From a checkpoint of a small mixture-of-experts model trained on Wikipedia: a variant of Adam for the experts.
Below are experts of layer 11 (counted from 0) of a mixture-of-experts language model. Rows are named router (the router's row for the expert), up (a neuron's input weights, with its number) and show model dimensions 240-319. Each number is 128 + 24 x the weight over its row's rms, rounded and kept within 0 to 255. Numbers have three digits each.
After each expert's rows: "gets" lists some tokens that make up at least twice as much of what it gets as of all text. This comes from a sample of Wikipedia text that the model never trained on. Tokens count by the router's weight.

# expert 27
router:093158097121105096171152125145156112117120110092162099111127148153165151117108106071153128134118131124117128154134152155125151163119145159104174162142101083131141149152112142157117123157085157140143110115115111107161114134141106136172153126
up0:163152107175107145127115098142164111136123096101090129137138161127163110103104131145144102129077151133121065096173153114119114132119115115147159141145127067122103168136123172075102145137161149138128098129133089167168125115140133122125184134
up1:138141119105159115092134156125123116139121132131140087125157113161110141107098118151135125172104136150096088126127139108100134116134159117134137146141108135136141166096171121115186113154113152165128162105112140136095107127111156085091151095
up2:097158126162146099162150131111149127132085076127080141136112087128102145148149145142119104144161119161135148120104179143149157151115150115136150155098117122099099150156135136141113115085166149164109084094119134112125149129109136140106131122
up3:138135160095118117148163144091129100138142135126145092140142146127149126090107105159122120112064180096107137133125148155178161109093180181144126136103137099127134127113082131171135105108101100110129121134153117114139112118190177124092114101
up4:143181102081141091128124132172116118107106136152106152154160110116101118152125069133093137110118098148110111145075147156137136158155121087113127116148126114104140146114103107093079142089161114124102098126105104134106105122128122119104121164
gets: ".", ",", " |", ")", ").", ";"

# expert 10
router:134142103115095091141130121183147106109104117117144103118159116136159164113113111123147104153107133127154140139130163136154128149094153148118151146150110108121130137138122122159098116155085149140163118099097081092145107150143109155174144172
up0:142153095090133134112122129157127134150097116125191129147150114156102141132089124130116087134115137156131108139083129153104162167136142131131134096114128112114152146109173103123055117138153115090134108144130116180105134135121121147155117145
up1:101116155147145114131135089126099106140119157141102129108134121129159100133103172132135099167095126167086117152153189072139147137121140087128108136067154153129127115113171112171154110135068118103148127112131120173148110130139158147178130140
up2:155153146070119097176141134130102141088129082136131168145103109172128170129068143104138155128110133147127119122113103102130124138097151148125128126102176168123109112112134161133135165092079131169105166131099114108118134137133089136109164126
up3:132108102124163085127103109121164090097118097137122139167120156171117131147122127140087156088105160134141144133120140136161083141099115137118128132148130104127137140104155103159113134144121142151105116106111124131100099124130123134104122099
up4:131122175101119126123129148139121141150107135151107131108133129090186118136149120097153141151137116163149125142126109142135138140157154164125188142135098136147157174111105126113124172174140157156161152148109128121116140119122142162122129099
gets: " a", " as", " for", " was", "ed", " is"

# expert 79
router:112169125087085098188160106129156133095139129086133115112142161129189134085123121118164131140131126124121082135129171146125134152094178138097155145171132109140125162162139198154132120159117160118166102111099115101135116132167105144139149150
up0:083126119115135136132145159149104160170105146110139141162121137153117129098107162093120124124134150140103108167167148131122154151132121167104149150126140133133095107145087159121112092156115123116164122114138113194122116129143111116088164137
up1:108177139140133117086123125143158107122125108124105133089130170134154134087090159093104133139136143127083148141152112126083143123099167128097147092102155101123076138160134112111111133150130148127115111164125109147140125110148144087177114140
up2:098162172128109128111130112167158109150134136123120129127136134118152119157122110152141122089095128140156097139154151136153142117169118160127117095091142163118124190119127141207075113122082136125113102140152152156110118155154129125110154100
up3:147145102136101136157115160143161131116121146156180135122160084162151117120113126140094147123138143145134129092049163151180127118163115138141147144154092098142095165123105087086132123138126120101122150133093137194137108099115145153089123117
up4:144118133127131114149101130141205121150134095120130089090105117109124126104154104142104148149152106113142131084132130135177126103076102126127152133111133138175107097179138138139159118129091145140151130084134122101137097146129081128177110111
gets: "son", "ton", "k", "e", "ham", "ley"

# expert 71
router:084140126121118095139161122099126108100135113089137152103125167150159144103104122104156107110145126120100134124119142117109131147100159153107148158165107103147145120140130148157112113150120192142159085106118083092135109155117123135130146144
up0:114128153147106113126130152126114094134107105124089150074126152131117128101124125103104155123101114162161139101074092126138119089115110167121115115142172145130162104096130146140134126158088165138101082106104107119138133208103122143138102120
up1:158128152163119142109148156158130157175124105128136140126131168115154130091114119108153106128124115110137091088106125164124092130141143129119150101113113133155139130095097155168148142122109117116135137128157112125118110145143110154147118089
up2:116146137080146106131104096119102130111125146090140073111154109123082121143093136085103150143104147144069146157111147106110092125146112140142123123116111098154090154144147124128115135147139154147117117122099141140141108124118114120109142138
up3:100107103135133124104174127105106130159123131101153149115126136155178095154177140146121076140090123149146143159106123139109148136144110138134140141113147157124172150077111122112119135136160154150089135128135116089132143158095130105118099129
up4:107135134133101134124171149145146095128125131085117150122130179090131134140155116129091146101124122158100106111140128138126172148142131095136110127114093111136116106144110126157139119117090141109152061122108107131125119157119104175139137114
gets: "k", "an", " An", "n", "ke", "en"

# expert 8
router:109154114108093115155146131152150112117094106092168096112135128160183116104122107133130120135105140126136113135112128131130179142114145130116147149158111129136122143137150154159116111140102175128160097118077097100120102141164075153146142151
up0:141123121124124116127120149120179190119144099097111106183159161140155129096165123129106093135138169140094118152156173120128147145118095155095082186143171120137179141130126137117142124149123107189107141118121138114164131088106147129088172122
up1:119132111152124076111091171125117145120135136116047159094131091121133112116173145159110126117089097136156134140150141152115121130049111114123136189201135108115121162103137130142148148161120119150144156123147131107128129102108123146119154128
up2:091125121120113088126113156126132108170136104151137161139199136102154124152140140136123155136087158152115099128126106104123152134119141115133125112080140085132110134149126129117069122078106130157112122099170120094110123124142168146105134105
up3:129116123131154103143093123137133076159102126098135119135156124134112127112150145155122124156109152119144123116117162138074137125147101130121140123162132111145136100099130138123097115126122145154116095062088088122131115160120138117109126112
up4:125131136144106150119153116111113137049111116107134123146116139162098150123122153182106089110142170138130142117117121129110122113107136147110159142137103142143160191116099137146098086113131162115142147144158147144144154103124123125141166154
gets: " I", " S", " O", " N", " E", " Th"

# expert 49
router:109177108086118099168158083150123093079085115110140092145147148135136168117115125115126111158112151135106086196127133149149133141112128150098140140166119112148131161135108156141135123158125161110186117125124131138141108159122089133143158164
up0:119164082158127071115127218124116109117134099143192118122084133142135096137148106116156139142137168126109095123146133164119197111113158154124103138121093152139137137113167104137106132108127109173111148148138120136118111094143119107142132181
up1:109100162159079139102140126117129100177171078124096144124086122166121109123131107181138144114149141131109156129123115097089122157111137101121138121116157143133094158096100113114137096167063106144146107117132114166121124176179164152113112082
up2:124116138116075097107156131064074143094124094086149107120138120113129103129160100089113121129166131105121086114149098153137135153122114147133102148132115132109121167113161186141122130147130144133122133122105151134184140157112135118100074165
up3:152179102157140173109139072113134146138107115088150090128132152119125187148180091155128123086133160122147118152138122176128125085109128153126131120140139110137174172155090113101095130106136175114100121159126112122134134128124097109104159130
up4:141123137138125089143116155120123127141150075125166136059139158174125149112130145137153142143077107128147108126124118138121137147093132135158182124152117113105097167111109147138114138119130117145138134109154158102140137149063143112171108128
gets: " ", "us", " pro", " con", "it", " at"

# expert 92
router:113154127118113109167129109121165143099094107100156107096161152146151158084123124140158124134125106111106124161118135132131117140071121149083143152187103097135131147165123144157116111177107146143167125127123119140170103138145117127153169147
up0:116115175069134116131117101105101136133124125112128162088108124183109095102106113128103129137107109175190116084110146123165151126106132154150114140082117141097106139111162114136144119139110122095083119108126115130133153127120150106089093113
up1:113161128138103108119117133176110095142158144107144141118151145111133135168109117120142139092156139122130125122105143128088118126114107160110136101138113118095138137129091132194124090192136132159155125128170144120133135144129116097127090125
up2:158129111096149142142109102122109111145065107165137102116128065141140112150178134134108153100123122157096145146109139147114140120157107130105116087133111111126161100115099107124140141079153130121103158091115099115173133148142169109144117115
up3:130113081141119111121163166153101128079139123088084102120139100121120158107126112144084126185149129094119135122128151111116116113116132149142127163146078155168151117098111106128106129162130135117150146141087133154140130167137077131135144119
up4:101092125080071138121126142146162133128138086129128171085118128128121115082109122095117107101095126128109156137143094107104137168110167169116109148163097157139174120153187181155100180143136130074129158111126093121110106164122134145113136104
gets: " a", "d", " (", "t", " an", "ol"

# expert 81
router:120173119091105085133133158143140124093122120115163099119168150121156149139106100105142116152092171133155109160102160135139162132103154169100144136138111077143139142152120148142142083140096159135140142116127115125149097129160128113160150130
up0:089103147111135101151120140142123156142121140124081098123183145140097146128147117127160130156139057148140173117146129114131140126154131104153153108129120119150137155118066105119169129163101145143111122114164120129111129142168177126137145126
up1:137107137114097101131099116172064144139125087128136129179160090166132140100139143172117132100131076139117102143141124133169106162100146139150113153154099123152100148155152157123086108112160136101109116140132087087152111177131118105128125151
up2:139126125122131105102161133120123133115119139105151139130105115120153112144181119101137111083080149147065084196125173145127098132150124155107117137102120121137109144126148089142071131128131164157147122167139112100165148158126144171107126136
up3:117122131113119164141092142088131150167133104098128142123153143131109144144126134119149138159084122168157144122150109176151093124103141120098138185152102124138150167127097138151168173137114139114122103150106124129093101124159089169178110148
up4:091134121095152172122086148152140153151120077114059140155133108107147154139115121141130124141050119165103152143095133134164126113083115096121129156151093108140142116118125102130130084160127135152123118152120124095140114123174104105085165136
gets: "al", "ed", "ing", "ical", "ive", " of"

# expert 9
router:109148097115113076156127104176165082117108135123142119130156169121152160121127119120143107160112144126132116119124147148138126153118135141109151140154123108132135132169093145138113104161094155149141114081102107089141115158135096144149138168
up0:105109168141092116147122122142128144147116115155125140110130153119166165115147120144072158114114154138113105126124148122130090144148156119112105145107143139170136130149161141143136130198089128178154090123140097099117130166164140125089125129
up1:151110151142128107112133147110130104113132098122108142118131137141134103074134133117157097149101140116138130119107112145132159158125105105136131119146117163119125180083172140116083149134130121113113165125106112107098114103156154183093097097
up2:159111081140129162142153075148122121147135119120110109142111135130116102114132120153122099133123120190151156119158124130136138155134134168147137123103148140113180117120145080148165118142159155126098144109088122138148121131149163126131099127
up3:138145124143099092159096152109155106115104132105138058086138147142111139129102096107123171117110157130154113130147091134087130129090171134123128166166131119126143131108104155108138117120124119128103121102152121099122155127135143116118148117
up4:146163096090107139152152111097148109099094111103148119091149126152147140127102104089140109146108164154105090172097129168146151150111121163109111139187093129147125151115133123142102095159120146139148118130113078116169128149173141166147124141
gets: " was", " is", "ly", " were", " are", "sh"

# expert 32
router:136164133085089115195167107127149133091121137106152121111122155158178127113098130115180126156103144144119094151148164140126140161119164157096161140149120103155117162166132174141119097144116154109163112105103114098130102147138119174124143154
up0:141130145119112107178125152162145124155109094104154137126102108148137141090143132097137104134092145130146127148142136114138112128147129156105154108078064152128146081151123123145141144128129110102099118100107153087138120157117160147156170101
up1:133102090140107160124139083159178128187108145114115144099091128125118134113147136109146139152078122138109136161141150146127139089162138153158168158142158146122180112100142100145120129115148114127096119135105120088129098144143090171126126153
up2:116170125132100150129069118102123127109152128126123118128165101148130121130122143164123089126119125107083187141144134118148169141107106135158129123156149148095124183176092128098138117160109125115129132139142141136108117149136115101130138091
up3:156129144108123116149126134135116147129138074103175082093134175089128111123112117102129153167146126151161146089092148173142149095141140131100120105136105127128148122115119118186118105098134160128100128092133096111133117161147135147137107128
up4:126103101096157117143196134160115128131127107150171125133136156158112108172117131136128137104122151177129138141142151101100148159130129146138143105144122141150104126135114117128078109102111148122172147123198126116118128109146149135111108173
gets: "o", "a", "z", "e", "ia", "-"

# expert 55
router:120170139112125083128167087125129088118109088131139119136150154139122168127114077103149114148092181157103098131143170149124150146108178141112149155131123111154135139148135156134130128132095148119190103096118108107149100117176117181129180139
up0:123130149124140094116074101130085140128141104136114157123110084135164135177165099145136082110105132153156170125119138125122121155156131092079176120134143147142131113128158118166149138149090125188150078111118133161149106150116150140106157137
up1:139146099141151154120117203083127138150136080130155148131174151145119111121101113112145130144102153138112098124132153137133166084124133143131099103132118124136110119109097119118098132124088090143121086069132079117108112097130161161108119143
up2:130174140158111139155106136096155137105138085083150137157108131158109138111154178115135120157157154145194098145144159162133126118089104156113129118164119139130129118083145096159139140113138152133110108143167110104115145116125110096111135134
up3:152143095133140110136131113113147089139133203175161093090110136160112184097112130101116116117147123122156109126122140172096137141127155130107164154131135120110122132119142099123154098145085132148085138101147130079106124183138065152178099118
up4:118193143175106177095112152141157186143125105126125139161150124118116172122139115137142165130135067166099125163128092115111135100095122153140184138165108125168165137162127148103126125136163122140170131110121145121137119140105173121105133120
gets: "s", "p", " W", "as", "cc", "lo"

# expert 36
router:143155086097111088172157109149136113115113096113161092119157123127133135099121112093147129149102150136122112104088137172114158138095168164088167157162107124129109169184089155148130101158115155120120117124092086096145113148144103150155125143
up0:145142099144124146137156082142155113124135132145156098130128122119123157182168119105119142117140097092159142128134157126133162139123158119107153130111133149136108138107069122085117186141105164116118133123114181137098112113132144130152079116
up1:113116104135122107104109147126126165136121102107142103116144112107132129117126170114116119163097125143148106127095137180186130121159090116112128126138156159120132123151113133087139081131080138075134113127135170097117154188127094160118111115
up2:142162107109125123128148111114123142102116132144100083153121106107152071137129080138114115100125082115140137098138112109140134113107148086139179109147137155131137155112104146120142126112124170142124148134151115073140167133090151144139107160
up3:094165102129134125122149177117096147160106120102136125117095116134164115115105137102113132126112128092137154136090102112156162115116077121140127127102151122126107154152117096141144088117082123112101088118106124069112138179107105149095136095
up4:128163136102111114137151080122138128109115142146134123143136167168169151113095094111126127100099152138140118164119131137151107158118149137103150165163102100171161143131132166143114124156137175139163119082132094101146075123136092132136162133
gets: "ed", "ation", "ing", "ated", "y", "ted"